Weights of a small mixture-of-experts language model, trained from scratch on English Wikipedia.
Experts: 64 experts in each of 14 layers, 3 picks a token.
Below are experts of layer 6 (counted from 0) of a mixture-of-experts language model. Rows are named router (the router's row for the expert), up (a neuron's input weights, with its number), down (a neuron's output weights, with its number) and show model dimensions 0-159. Each number is 500 + 50 x the weight over its row's rms, rounded and kept within 0 to 999. Numbers have three digits each.
Before each expert's rows: a language model's description of what the expert responds to; "comes after" lists some tokens at least twice as common just before its tokens as in all text. This comes from a sample of Wikipedia text that the model never trained on. Tokens count by the router's weight.

# expert 20
What it handles: Middle pieces of names
comes after: " R", " T", "R", " r", " U", " t"
router:415483558384509588421573467550622540422484395424453487535472526489493492482503508463526610433526569524441491490554420421470510477407522552476502481564508458478583460576448474454577526529529481420545507550504542485468491427432496532549530507497548457480422381490494478502459486510441412503490414439551499537506508560442500429475526561570555470517494462504455536547462526430582491383502540531456485453567380511408532493544500504469497547519550559460508549493598465444438536473501509
up1:515493491409550507516570433580518505447474558529507514455432429513481489492451610511470552444581506534523518497498597518567462532526464584449515537500416446512530488397535549552489461532491570566534476492508469515540446498502457538576424477436523531458530460543549495428488539500539458451551480481530472579459444553595496509563492484504462417507490524460508533429419523560324470483456461606447453556549412436540542589488479419471468489481513508611476479522470472614494572396582464
down1:496437506519475537589422438488469548462510519562531532567552558435547534517484487475619461574461556541533553547429460466522480484526496460476493471403532472461423507485477463494517529503535492435519530393455492538482501484480397501442470525499491436500559600530450507486515545525446578484529416540471520470526487593546501500531439389507501540483610436427517519501516462572552412551456357507497565435546565549543479430572470472570419490533515537464541566420590454390539513615543503
up2:459545454427547532408506456479507582562447515460483433501442503479429517507595499463492479435464531458572527494497523531490493475508550530524446499521466485425528534501588555543504488517445516557535547434498443551500608475500499557439512578506574484475514403508481539420511468503461488510489532459535365458539578572584516407360493503474482456614514490467458438500470530647392513448436460497447526565485563531515478525477517505514489479595435493485450529608456551517628536495401493
down2:502476564552520558552518507468556473484497425508469452508455492459435577466588589394436575496514490519522562516463453598509532416520465565496574469499550478489513526457515438415478496488521479504619550531434483491495479573482556261489543440486519408530528491544547425514475414473529491489607421553513531562513543528483455471465458486496542538492532500429461466436507512431572506563514509540494450507546585465499469495618544544441567499506502421510578491429516557502592506485526515
up3:502444523502496498469457487541593442543443511486642561557539518519495577517522545487452483436524451545536482531488424463445480539491481496421505494597506437515513479559473549508503545447438450411560399526456434454482581483474535462585476393546443519513460494497492522427482530558487626426499472558504441574518507489549542469655481600548535452475452512478487484571504419430445493543518446545455467446670502561439570457543522506411456500500475559467471408515479465488530492510483542
down3:477419479447568467426517497505566437445484540559547513425497570556413441494484507508485478514459521510496512411497566526528565442471560410538564477504481544546458523423558461456459542525475511480449520518439576467527552558515582436423493517511389505493428505552523479462450570461576452533525574471499443408509417527451455542420447504544496501434555466472505475492494532437521515501517567458488567469433459525382504576423445515431599477481358442537409453520448571587479441568554535
up4:578442492463516516578483502482524463519371443490484590520448446635486573468503434501490521403497539516464528371454463601602437482548530491411462366477505450554448479379530559515585455387510561555483497530478497484554575523516524444486539510461551484485518562485499524484513446439510583465489557572498465496510486499558494477565443519566483451458462488479478513551521501409513486462643514532546387507549486499516431440542492540443493472509471570571531534499561523436544498499549507
down4:617478501409550478475490556524522500511513424605452470564553538483503575457371509401466503509493483508575512467436478531477438474484478386446561595481551452431532534530429505408478529527586486499464547416503490541517571576527635421490460517532461487494440449500537491446403463479464532477534475510446488551476475462510539515535460357523508496414556536456580497551475484525499534506544519491420446558424552578411497507542511437545461489523451588474502600583476496472436507482540515
up5:523547548430481522485491564501540560426506497426488591460467520463477474504485490460499468507591509466456544525463467480457518471554501511418475448526605484534453493401463444476454539539532526536462531527531562496578490536536499525398547565402550467437462444444445515509375535508561521457580487443463443477530487578520543531597559474484472474487505415527426439566520560459482455450510502534443544511552405460546597536525567568485538486546386494569486473462646581359520453565529498
down5:545544506504519625569495459518465444501480479440562459482532522556578570500443509534479501523423592531548608615478520385425540539471577588528550444535450504481519479511486501480483557474488550532598444544567557494535523540385450429458542573566487504521521534493508525514534482533514537591513517506461540548399483457520580579531465501502466464546504530545569555554572460547524569468576449570486457447497483439428514481462415484550385495544560494389483592553424519566533473483478482
up6:478562618484430413540442431494548531526538454502555419524577497516508490500560405572468560450460538448463438518551537507370528498503485481533640530508480513491505486529384557480509496554552472515542359444491472522521469469502477470572490526553579519499502529544469538538491566515471429557567423431464597512507538517486549563512467436563478477411551513561544501442481529493476555486551597565508425400498522393432507489495444561481507471457516539501476492429407527585513487453518406
down6:480560524456441507544466570539552563567573496492510554455434496393511482509585482465531463563539615471448450539552533562463537515535515519416612464495469517501545554484566470490485455476503541497487435491524607458516458558578531470525487492520529427448468426571429525547542461464535484486498465473506480590639491529446495507443556464469500501540457520476507443614400423506502537413469504407484394439471567505528409474488403596445446538514509455473498589477486555434517448554554578
up7:517456534451504531454527571511490590535453450429554513502549522581519517498434528445590477611458435564490587436524513384587519530470477435501407506544507507553531509553599523466515417495552507487487380515558470497530458436510521491510513548538442453576500447472492512378471456449429473450541452574527529483488559520578502470559501513452485475546499459421483515459578523551442581453588529555439559489532514490443474434529508547421468497604406524535448551486589422418523463536421539
down7:454528524432553466492506397589500501519532460526496461519497525550520503436519517626445447559475533538548499451522554462443467516473483495466498424554532411457594477486505519585436454537642503581549576571469581440502506555444586491527527452581586615501413483474375529504485517521482481502458465470480564565413532434446530513457509481430447490451496602458646499489479565417538536532533496483548531567512468511442536517463585522455537506534546494485530481499515596574469511522444463
up8:459491508458527595447497505438383478473489495538556590516476517422487456522519516421488398519517540496501493445543464482565470462488508518592496562542461424517543468483522533463420514472552449536471476523471522519543481536384469618544527527506502503582499412449430398488499437569581538564511493455515465486494558482504588524474513525490524469495454514531471474456508424458555417500434540426409603566551526497517482544554599519500521481581624544486415467560555643495446454462515393
down8:580468440415504491453403461392476451576526544510538532536470484448593487513545512495489555480465715494532564517578520483394472447406484519563503458560445500524512495549447487516469547441504488401479474551439563471479500449525464540610522520467503491591496491550498455478564519590487556487484489410509530490476559515457444488396527498518492570411478623461466454467414453486455519479560537582566471550516527527507457467564536528465470519512563485482547466509479618466510521452522558
up9:521498571503424515404426554505441526438511572435581510569538515509576432415502478470489499525450430487461507538389485525594439491428470466500629431512469451495472542446567628459517587553585485484536484466479510482589506482497475506474470538442492474501417496530412438361476526536514560526500502507448507487526430576485456550540539540530508462353488489543463471498596486440546511480444525486499497530517562512422529543460578628474456531465549489526548486585525513556488498553429469
down9:465494407493495547461437421545427397539564461541541567539473483500594485494467493444448469490491478502548568523478475514471432504507455529506526481443515491555464445438474438498527496496521486418480460455484452518505502509513555418513418450542487594513539543514496496495502472536474494460392517652424499572500514569509476506564397386489540493454398560526531446571513546508467500553561565456408491499534577521537385482467467472514562393519523474414627526522498563452623460510597482
up10:440533473503435376480494511540475565513556460522628490494499613475560559455472534519500466479459508472534421413472485465511507475466524429573411385452465517480471481510533479528552520516440513467560467476543447563552539601489612495478499525570592465516539483471555360510450475504565482566459512458566450533456620567485526483516468486442569559465490440511446514479502553555498596426455555556478463449442481608364545499501549458564452518534483534565519448540515448510483473452538469
down10:544423412443545465504463496562499525616505444457433507532450459560506463387564474443492505491579403439487469511470456551576514482476468468488578594509473565575502482475503529594485498518568509444608522490499450517535474463449421546503479479470417451582530476471517517474519484586419534525548499551435528480394392502445573402576508524429535443521568422500486596595463526479499543461438423510501432475586520489522520480585476571514522510450487445492420520502490494572405468532468463

# expert 13
What it handles: Articles and determiners
comes after: " is", " as", " of", " with", " in", " for"
router:411487495462513427475554585567510482447628533468445491449522545512442464550486528492491487443471442529534417445477546538514536569469584419415499588538482445502490484510478479354567542477420569524600530508464528419567569498486467430492579482531446416387511518549397509549491476491503504510502553454460451389483480453526439505420471571564498539567485542494534592412475461499422520492420475492470550495499428483483556509495477638451507540518524528425532464495505473527503445414524488
up1:476475513487510593553475548455474497533563527489470561508538403423479594655494548460512418565405486504592520591560571461513528409522506526504443524492551557486660488448479506526472437437498476512448521546476483454525469482560403564502572499440435539511557550576481485450456382523508447475450431465459458463471479481527471512485442501476508481659515537486476544556456538549539536463497479530488479436482514541509473511495432466554539517538535432556466427583508471456471492401491610
down1:533540475513472368454511493495416525517561500585563384509443527483520536476430489492476479502538551504540460469511479478540460497548609481489549559553528493475478527629487558536413474556453573567539500413460588517596628519508520533468514503516533422539476435504456499536541487419421507426521640507486598499621519440477470426467485483529537520525475501572514513491458496546438620501523512517465449541526529565484463520589587508551558495565531483420544465484547585534494471488486585
up2:474499408566452542497534516375555514489538488488544480530566496471531522490403528475532488546440549350571509369500410548432520459519394463515507545430485483468495496445552475475604532480503446486467484483549511551467517497578499482525443531593594537463522507539524467509520538581503505414467523510487515572459442460447516485472482515387423358545471432504546484403449491535506577592474480565465562547524510581480584523564548441555522487522561564495487474547469570465492477412527482
down2:481590611476584481499501440609540506446530417514530478401492463471467553496553528513525499555504517519467571663520549475597477509391536505498507513513474533544484543566458473487485572447566507491450541386559435523561526493487444463580531483462463522547504548541491589476474469407487517547496617444496475509488481499456539440548419359529533509467469495493448504599520491490490465356568504456426497486418461501515486446487516504409498503485517405550564500458520409537493530522457455
up3:548489517451524502553500550534501487460416477473422529426446611574467563513470418528479397503487527552546459456579505532505463554513487473571478465487485531506493610535532504460522605507384530489505465540503502493518470552452495492598456409463532363595528538518494540410510482493457372452499422632533451549464545487492416506429462586526453475544484600510457502570506507428443488495446542492496553473544463467497483452500527528495440517500516562520463437637552532505473452596438533
down3:430480461430481476437480462493586461494455525444510397546493545490490500485424526446564440456578589474467541493600502424562457572545423468425507498518530521496496488509514537521521492618501537516436555534506527488534401605500512615502454508478503540459537490584441508530482480502499547452516470611533508440518587455495525571487550475545499520560517521457477441648573381487447436541541578548441552519502568509448423392545583477462485514506465584422465522525435450477532464447548473
up4:531430415471530561503568543462465578459488459500519504439508467516490449577500556497532470433556536546544428441464524447513468497540479480466578496512434481574490514458495535531509586459500419456499506447515382511544492499496515506451518389453456509424549517631484497452462487539464504518522500544464576470405569525546462487356399528573483598502518529587504468589495547508512485507548425541529444590460488570555539501520504493536513589509353474575512516432536502460422453606411511
down4:401547551541499449562560501453558440508567524428534516434435420505576528537522489578460592544539603537427403509559559533418517517460497570514511517438514492493456449529545417419478380487535525504547532457571530519441586555515534442524552545505357540448368526477450528535478527537483483494519543551490439492516512533475494531480461493487524545526472496502494508476486470499563437475539559406507453442567426433425511385400417521468467502519567511490452480545511510604462430466555484
up5:478523599455516384554429456457493464512459512439471423474482528455529574582505488545538498564539493475568417459509455526581562461451420568424522528452485548487546550518502557515485526546547487530538528446425474466482579474524515518499384529453460525555478505462524448487484489466488511599552433545465489520534489549526426523352450491548563630528463536484432430564460471448595484491532414445555455540443500503512468485474523569503534499509430489526460633530569505555460356490576471
down5:546466564461411638457563422417496490534623485541512515514477549493490546555417436508602518614519460489550551502581487506466496479486354432513532569460493461419560516503471518533484427510508466444446487554508565547569516468528498489495584496557565521514463502589495471526580428484502464516550475491464511492583505488495503393545416581469521523405587480466552508455483532450487472461494541433430494488536550510566498470469512480552539570494510523560557521584491456446646502432466558
up6:515496556558508485558512595457490551592473479502454483418504502487462476598461466516526499505567442489542589407476484526454505505514374454474477478452569527425499554561553532476397501498505511555493544501424468489450500510486509493432483558502490623486551554493516461542459511451503451483450461582537495597626429540479531488467451548459441507476415463517456465438515564450513429451615518556521430461460599500606463411640509537441501549542563571480507430512551443476516445512535431
down6:522560420516481527491578441432527454501461520465440585532525506474475443463472498517485432449481557502480558419459521490532542555523583507411516570573430472481495561491510513410520525508503517506473501533486385477499548492511479426416482546488552415436540551600437575473572488506477498496507517526503528421468456485517433599501417435592437462469502536491417547480492439536500521608551397513588335457550473563542594454525457524554551483526528420508517427522461586544494405469471532
up7:551509445463447430495551420543451439464531598534446526453487576473525530477536474420470473557437596595510499465490552535524510500508548388556493492516531519544498452524465435416504438582497544488505499420455440528563427505547554477620513524434455570494449443545400433536554436474574527476519550495543469548519594464483486540514561464507409430510487548542553412558498441483576445422459562545361537449453529486512452462443502509522539526563431519507528462469540597582514533514509428
down7:476470562538498462497434583507475487481409452470557470474513614497551506551446542444439512513534439532487437545509540443550475491524523506496447552467415446443475494444490549576473487405518490544476447556523485442524566479460560568442557559515421515520542538536546672499438536561402478465561479438472421429479459448545500533570381608498534481447481516523458561440420573443419452589479470521572508582479445512527495512580534533489426485515558523477498582508535431520485476410443515
up8:432479531498458478468527512471495479485529555569584454525462548453465410469548412496488448442431450581524494453469434505484477486485447534530475537462486552557499515532613507516566493501494516556488458549561502558431483535523453515494365524406464390527525546420533473533493560517462456495520528511502370431522602480545537502511532485525596420549486470518505562620493564490444459531485480522461560405498531451521605534421528560436533551449540397491446450536447517437476474618479621
down8:520579505539426423577487504499387445502482501387427570557437557462510560531497572589482474496527533481442587450557592486468569452424486423477492472603570465496491512515403542542514499495537531461493501442478427525451480461434491513462484456540518565544444457438547514444565525422497535484457548485500490470533587511520522497621524529473523471432487429530535550552501437496544458441434532444474481488474561539479420465598534536454440540454422499599446583412391562534478431538508521
up9:486515485511403546416490491575482440494553522356485586556552530527457507342474488583447376480478499559549490421513509534527512539526516494602535528562520462492462474487499531386503544568609529430501534563596589491477513464431572528467538520579443462441492505491472468483534459556496472539550551552551433459593435579560490525498403499469484444543529465554550487512535515430434542488470486533527373478527459493506477485483435490509500535495575544477471443519382483473507500576478538
down9:500428519557437571457525473591453514507510465525625459501469513519538509438495577491537544459484558440471475476493469500482423499379460542522429476458522555473490475470552568507572495525476545479531561390485478403523503516456493493481578468415459561397518433465513497484438506458407461631417573463509542445514544423476505488472607621596528475468562474537531526434518577623495413501558528516562484479536554410504458510478519574511466452469470513459455525562586499507431465528544519
up10:483509570432525493492487529526453562516521516467545440550581469562461519477515411474422404535503495540449495603692464617519462546565525505538551511481459517532480483435468534405563474465525499523519485522403467457487510525505507505519560517433505494557451526457586581398422511515523463480511542571448513407503550505546490579558430538576520565461500559433534457438605488501518437427544433388440457529529402439487545567469457480494491484545521506530439417483449572447477512500505522
down10:432597537518455558524476496493523454508489388477506519440461436486608541546583409584567552508472487480498554522470514490470442407494509441451502482476539454515497462512544466467498471477511525528497537475601485503571475536477495513450471471450563501560469513497389417589555570480500477531453465505459554591480449416434495593542554447492491499523461553471524512526488510480527494602439532494452546549494457635536499456437490398464538504435547613371566499600460446567591408486514543

# expert 31
What it handles: Sentence starts and fragments
comes after: " D", " |", ".", "\n", ".\n\n", "-"
router:560585500458468552597454539443541578494526467517510437508492509503563447591538548546499475482625515500473529535568465532424377445489524575438543534477478464458588442505449503510494461498499418570462532470522510366455548435490483516542468583517495486572492451519448419596488524449468502519442508489545504469474642454516449549451537433445556566523470440487453483565495421410549505451477609451522565503465497592519467515472510498460571608561591489488510541460556464479459465470493421
up1:611524470560431460453550515482571432595551496550618507497494534439452468483625582515437464493443511501558351512510473535513442456445535412514487456518498562524505537573568482558544529509537503535480508584443459444558552459590504478550491474440532390572502533491554480510510515491553470552554471416482555403585501590481546474430461456527384492484514499466391550554461442434480437535540531512522499457556486535567533444482475485505438539505545542448501499441453501456502426546523421
down1:517498448523558563584436550520533444479458507537570488523452455516547522506564541462536485528576642403494497509515588548422591455500477496551513523463574545430605471479448507495507499500538529501566583543465446493512429598487589625498510504480487455411562514569486543454493496365554501479453566361486505485453483500484544509488591510476531556519484505422482471459502535532562506525531538522530510560479484518488471442508418467423455478495561462479462495555509524570377496456437642
up2:505566471519503514528461532506486477536503543465508464563486465451539583442534482592482425577492484526586552479504466512490448447563486483485537505475498538435579483498507548464510447529540506596496533442553496536489463579494479530558390562530485470515430504372483461427545600411461563471440487579494515538500532610542497455448485457546475410549552500553524388616452527436409518509428615491456518509417535582420433436403504571474562522534492520505434458507542469438523418449558528
down2:506518455444526492558515508540361468495496518481548558577519511570500488385553569496417508442506420431512484550438577511583529527548499492475551476519537491461591601503515436479512552464481488512427514519566504499487429555519543427621483543454555564501505556545503495543510480494514520539519495499494522522428562421497431433566543461542611599535450514470499565465535587586524452543586460561503395589529513500513500546556524499475527435531540436526431500617506608575425499569534481
up3:511512486511545537503437508455539445440542406501493443550435515466487483403528490606519477579524520548439551536512430465475455521385530494462515567530558527592458484498552569490507500581508408528437470391498595549473479551512489513525554440431393502488488488442424417478588535501472589541550460508463477498477406520535552473441468451631551550522597587495508458506458530484492539488428550494534626515418456457473461517581489513482513450528514484503467540508588429529577505535513386
down3:566472498420430438521512538578504581451427474493540539524499397537485506525470518503532525567455488562514473486370481493461494396424496515502533427530539484532580487560507500501508568527422546440403532477495559480477416530449498465448609473456507529568518518552461465490533584451475399548467518398513474523492468484462507458521489446504535484525530530429469538414455524511602524508416430494533529522492488350489536545586497313477541501469553432477469570447471520517500483397527549
up4:558521496479547433503518471527506502449470542537483514551515419504490543512533506382484458512572569510451542493563442573543519431486497586473440532479510424408545528545552467466360503460511468565541567491509508517505475445579604468469641452477443529484485560457457445553594536521593524536407408458453445453500478582547484527491480569405463530435509521473463510505495487517448626422585424457464516472465469442561463539580487504537543447407413537524562480519441546546527440486490487
down4:449603448469503458510529523518516583543536432609566450544448480513537542549474494488482500551500558463496545465495521530431505532451516444573531521424465539502501447509484431469551437472473588365503410597501334502491542534510545500435432473511519531486509509489402560440649496497594565525570563500507443550418550569615480511499394516468473474504458586548469403400463449464511489453532507500454531480477489535452522486484468541538483539528505584537486504571480504432494478419501487
up5:448447496532485560535502521503496528654426571452423427578572483541481481509546477608483451446457418492421486524478560547507542525474447509518507529431458495496514443561476522551508464489588475605472392473497433590505530455430500524489483551546515547588523560456498479539477493482480525518504489424538471517467522477469453531492486539467442545466497582548532469490398577543431459456527465522518478600466495522423489402506585494507645534494539413477434511586446558485470402543483377
down5:446391482506501484483620502570529494527494518464516563514502471544546443383442509460414503506480553527463441480415436557575571522507473543554572589489488565481499555541465524461492497508511498491499455513525478542597477501568473555569517518412497525494460483557484540507391410505485471513548604474472454506470492487590539437474390495556485562442512588448397420572527513519510448514492527521454495606523542604493463492493457483517528484550345601518593458515538507492480541496621511
up6:487539549453490401465546566452482578508479475456516474531497530427518431525635527596477512564488390544409436441459536551492506514456464546515407488503436465591413535470527537471490491517463565476430486441496465447524522460499482495482474542467497536459546470405515510453537550441574529508529483517482464587551529482484519469517490525547582495521499565445572518547488399442567561553424565528381521455493539412538526644564435509569550436470519494367442580499548464498481459509554479
down6:567448600498489491581466469489557467524459484558483575572492546540578566432463538629432494495535516452485410460429475599546446484488426464494453478429546475559460527609441478592435472490464515559533483542515515528459539616498554472609461488504529479491486462483470450506607438545499528529514500499547524494471452479554487594483556496469576630526527486495460534384620494501476521411430566586507503489522509447460464498403439538497482431512446551489498533516519607463532497462530482
up7:590566470400490438565476524513532525370475525502416512515542460487557555496590516461507537438441435477606551544467489401450457448535483431493489477509489449550522644500423495490549504612518467483536483539530498533558586435501515549545446422398491521510400512469381460562521467552505457505437461514438525579504457547572523476539480500547569521544514524548546513410565433468415441522429481522493510376494417506535479457505532528549486477509500593477443517494580452532493521512547485
down7:521501413483464520614421499517499419502580486477495548430498472479496518549482497541475458438574601497598532640517407494539570513467526441551472418512471510519441517433548459483421509525486524491557501483528573448526527408435466512553451532454477549568461552517613547469511488539534531518552507486492563513433503402536450446514553601485515500571526453440552563438446543524363563439447454466535524437460532502527413429471407513522440447473474590443542505485530519503521417430462478
up8:526565504493519438525422637512512523514453547424582491494571489472420517529588482489530482496471488509397510522464546450510542456514366559510569537468526542589528478522598597528412506454503467586602509553393497453523563470424503564447486440413496478406433579499500484467494492470525548508524528531436446504542593468480509501457474538493468527496534576487519476555432536448585470466444496425498499526500518502484481543451519440529476404624521506547518361562521547449570482485448534
down8:392577488534440547498537545450400491504483496415491492544497458532481479351413563487517549526486506487538559509624545500541435466435468560488458496528483495492431436513517449564440544427451492536462434519522545539528452420522613504510559479506559625518474439455523604500464477497444469521505486579488463430566451495474532514457478495523509428416530422383484394551507484499509565405458561584468459468585501475456480480446516504504525497495483498473514530497383566502598528569447451
up9:424452513422469408536550525501448489465561439487531463485518435509467502438464493577581520528493472557539546509478514595474484469432477537439451540574543508389465445521484435585555548538443558417535438514502543455469656441544529558558455499466595484467571459476527528415511559468468578532462524445432461434501576558545484550490525465458474595450592514480533554457541605462499465519505563433491470455451460475616466494503473498479521577469457559519478613422512424499480454540485451
down9:474577545503495445569497470496519502456502541519513513517443540519411464471474536467564553494477610440586535480640527574539482545544428443514574451439531573579535580535568544480445504430533495572529456557423540500572555449462447583462448450380533580486608447435521454514496508473525502478528542488428465588499556487430489477568545538509467529602482544404591430482591454507464403515469496445445466495432513419556539537501476556505469502436495556474522407476532512490520528490454490
up10:567477405442475566496464571521498503517529439503531490482575499540482469559473476472501400601481429516587464564505548493368480473505537496518483458511543511608571560520535480504447411444593558578478575561526505478424468502526478459445479543552479440607578519433484449504414548483424467546458447519454474534493488560496513568509470516493416492473441482634560501541455399469533499541535602433458478585550412481466573460524527397478498469433428467526525466546521498489525582469540489
down10:573470469495440585550478556423463510627497566481496497420472542505584458402491523446517571517482505492544491470473463421503525556411490479450492433457461436459398569443480392502535527453512569511524529411402450533387512564479447452489360447531480486487483484519458480531445511420457471527434525409545545495490515521528471544401498540504465464531668495478465609339521536543550531542496505499508470475559545489494480502521450467487552529558441486480498442510515483477464467506461502

# expert 36
What it handles: Place-name first words
comes after: " P", " the", " |", " H", " W", " p"
router:428490485466567539584547448406560390524506433454392481597454483500501460456477467488577402459566564516525491481550507460540532403521422441517579553462504472573518441500524564486491464463516545567454518466511480505429521592460561588499525530483558477559505493555479547574469541549535476411506427587528465442475443450564453447464513498411492492610484517515461531471516487485558518528440516532538523533397509476601507457520419503497532519525523510497578483386470374498430529459601483
up1:519564541456436444563520548456561480520457464448530457555488538538569597487468459487611462564540497544537476459490417522459564511505488611480516462603547512541491477467404439544466413481518412460543466553491477495476411442387625560498500415439476512456440458512510502517448475525498558587513441458473478431521550547466501436526492581591457506505505495532450423477542474518575538630426505526458455476517465428656528426503565519499478463419560513453531450524527525461508498483533536
down1:519543493571483532543484472504487592499527363522502526548508550537494477545459427373485519537531467493586516506477426530605511452487421535475487421576540435527574509436427519533583487442475455460666558477583466542427469450536463474524423542403463544518452476525509514532533421589460541638520477644545495503505509477480437456505504510539518505504493510520510436504478474484541540480550549494477547592468528446515528577482488485501434516503607532514549402503465493487431459552520595
up2:554531441533497495492541505412484527490537391591503403524544567496419539432481455481409447503504543435505436510475519415466431485480437451431440587462590481360444484560517566444548530512543527507489503479445567593581488568452488451541558525525451428494518441489538496600534487491538534484482447400477444476524494564532514488518543487545496513530453530533539529343617562452551566482534554502572566528493518474501483499452550463578534513464523454548466502436474530380549479549550512
down2:472472575504546488527483573478526488514473404450397471575434435555493431561541460429575541532494547559528443570458519480529522591416514450467490513407438454419437480500476467418577498498533475524534537501541509450561507523420480501447504528406484518538599419545559446608497547413523480478440504520508522535545458507640449467557516461434507512504469469613450524558511476513524389501460598473518455523493455552551414521473594401489396508487479548492534503462487501439506429481498440
up3:439537475496486481497560500499511498501489560473525496537462456496464437431538553461470502490443544579504445390496583523483456505466429465583493547526479505462425401525523408554544500549568483456657408549555530483495547525477489460441481435451447451419460535496440609414464420540537554487451521516510557558493473497526523524516526526464512565441531432450497517479467515370458557499532570567440528401459412557483441509442533530594603444509604560552474514521514515467578520461518597
down3:617501590507508492500517505466445524490428515504513550598481413513585498498466431521505496500507533417507440408524479418574448479565413480493530477537495434396506542543549542497538497447510554508467404507565544557612505511508474477545456478578524428372524487445538507523427495492523491480544577587508556444483455510527468480630500478532505525472480469557471449480485489570450463445467482454505364389424549412548396498576549528496518470518491520442592500539527552515525558485534403
up4:549483512467500445504453427408535490458414454456552513547522529528490486422542540494496444505426378567496532383471603468536506433532511497418439563327581468572550546533503449475539422500593574541530479504557511446556443566404528472541543525567499520464580484485474519530459515524521508470496501500446532489480498505444580538508498513467511488548537617508548523510586479430559429500538486516413534505494438425524473457547471420546547455501632508595462545465512434493557523493481434
down4:504577530483506506491558524536510533487478545487425499551556487507521570586499500494528475551434459467522528539503563521506485573515582445585496460474440478468432490484526488500435526525570526434526540440556499487550651553515595446482456391498449517433492571457535537545559461443378422472505491513542508518548507541538398553494489514519472465456504547515421524520530346447495536451492438451420651565448508463461493457424475567495571448484510497509629590525566496529472528558583535
up5:505488609568394497530502559528513551532512461440461415447521503574475451533536495470497486516522555470524608434551461511497541427519533451538511445498528559449450602471559517459462412560455486510450535465369496488486518559565578445589488503497488498557462499565533436496522478539456434436486542576524541502432527520473494589559389505412474565561470450471480412502438471494573426391431526494529422530556533505579540525564464561513467511505452520556491384560491419460485484493576421
down5:525558440454471533539505532555550473421566427524478519497513538533409396505556543532550448370494440598451538491467534431459438528574452345521563544525409567520500470428461492548539563518523538514460503478506463522517443594455491449494564533525495481464554552538518566463532500483508543492511472494500330482481484509508435489556485441506524504430504455481496503399533529505579451557570476518607586492491528487530498404529557485453507548438467465463481503484497525507489543439320534
up6:417526509607430551639459515514477533552507548475520460536553519534607543426548456515517453466594464514560467480540460568425501514522515531485484498469432481495533456472441509488401521490525556486549571487420519522482462452458452418534592436495528528562527549414440400522379518440575566495564477435484539409543498524461505528554565532537501485479539538519475437563488537368615506547627455406404530486506505486529478502483435516509486471457494453512526522566537489527515423491488421
down6:572509581485533553559504480553515494445522532437469434490495417532501529480600438478508586474531551487535542539491462541599544451589495460509453457441510489382471596572532470543543459550550424525487568420596508451474389483533508520461492427549526450565444597533484498571546520444505570543477486539467490417496572482573513519455536449491604597536481478528488497440425477548536522537506557502421526551510626530536483488431414472480517484418564480535551450510494476511349475524515526
up7:498517539501557499565487460458541526457456431481528506404418525537432530458584584535449491543361427542557500488501516460489463415465538541544461556512632463490534485526566585452522419485591436557508488579462441528498520492473484547595489496384472521521468510426592456617475518491465496517498456544506430583428572555525430578421432442482424426487552465527548432582469491499539462595474561493523501531452468568488540527481433423487440490576495451529516466481525443521507472493550494
down7:445483534445569592543579561501526404610476529460520512575513506462556430475429486505442435521447402577486492491512570469507468498404496571555414515482456487501503444510466446484499396549537478554509613547459517456444445458416482482510451510486445551478516544505559542572489511546571529454443478367524571589437549489451486554493455465384488442471594499485476492523584468540531521581533394435518534521525541460501521442461498474545546510509529533491473501411542565498466503506506356
up8:413525469475481563395508425526549497468485480523456496448573565516483561579425449552484434419560431523541533491522403452519506495489400608477534569401556567463577515521495498404435514551507489555524447509515512475510560492476493457537492512535458568479533480480464428602491498527473631467480477445597513429535539561409499418504570534452448527479561477541502477552553555481494426447548449573480461526554588527528476417501493455453525529605534465495454524500450425455563566590495436
down8:440532510340463568400483488569614544514552511532512509582482470548465452498565514471585515480498469429388492459532445541494523473534499477565523466549515519532503539456520601578474414502464495509477441504564576507423542413473578522496547522385447481490500440551599557514529455465423470507478470501439487542481440540552486495524513517451567521476532351495466469437459437552603490539539484489533524494511520562519498481482560546508459543562570446540477489492457374520545404578427511
up9:524527514497502500431511537445493521534497494491427387471539506478543513516517412468524479473578524485537599516556510576504494402449415539489508511464551492431422510516495604483507467554513512529444522486456555560509485536558461538575469419604542365504520510529457492550498501386532589475456510438544578419506460503486491445560425547669440459578405489568448514498463520436470506531408484561480521385522546457541492513568425509468485606508478614467474445458483508473522523520509470
down9:455523494490582576503458427458512471522515440546504478504575514487520514579547506525569548405598491571450539408453502467545537523513438392581541417516431513559501442541450439555476435515460563600548496583502511419398428566582500516577573496435529454522458478520485502545534556486498411409497537439460537624457471407488515443489492538415506552487454471472483514483456558393533498519536508595576513502482537473530588432567485520454478538461448509405486502522506440428475467490466487
up10:590402572507498531552442504420463411554514396494492519529533491543528449422537501525486449530521600456444439532491475530530492592572521490566522484516506517525419504444534430591490517601529463543612644515518531476505474509499489554494526459387541505470439510490428538578497336436423553497489537533525476478467529566508486481495591578490486545483588508501464466433493442472484506497489494480441492555493506608464508437539480520488486547403453502599448492458393487544520531481413490
down10:458420525507478535455540401452419538469520461505510373450414387472479411492458526409456452506561449495483567457496531471525565471453487494484488546448508545435556456554506504476474466345449517442546543493456529528446474487634546486385440383484577427514501528539448456574561495544451576478525447503555511462475499608529432509478584512497481509461473503548426563521429510484484506456433468489528483523550505500511468453508523471559498564450510544488572430580374520569543534479500511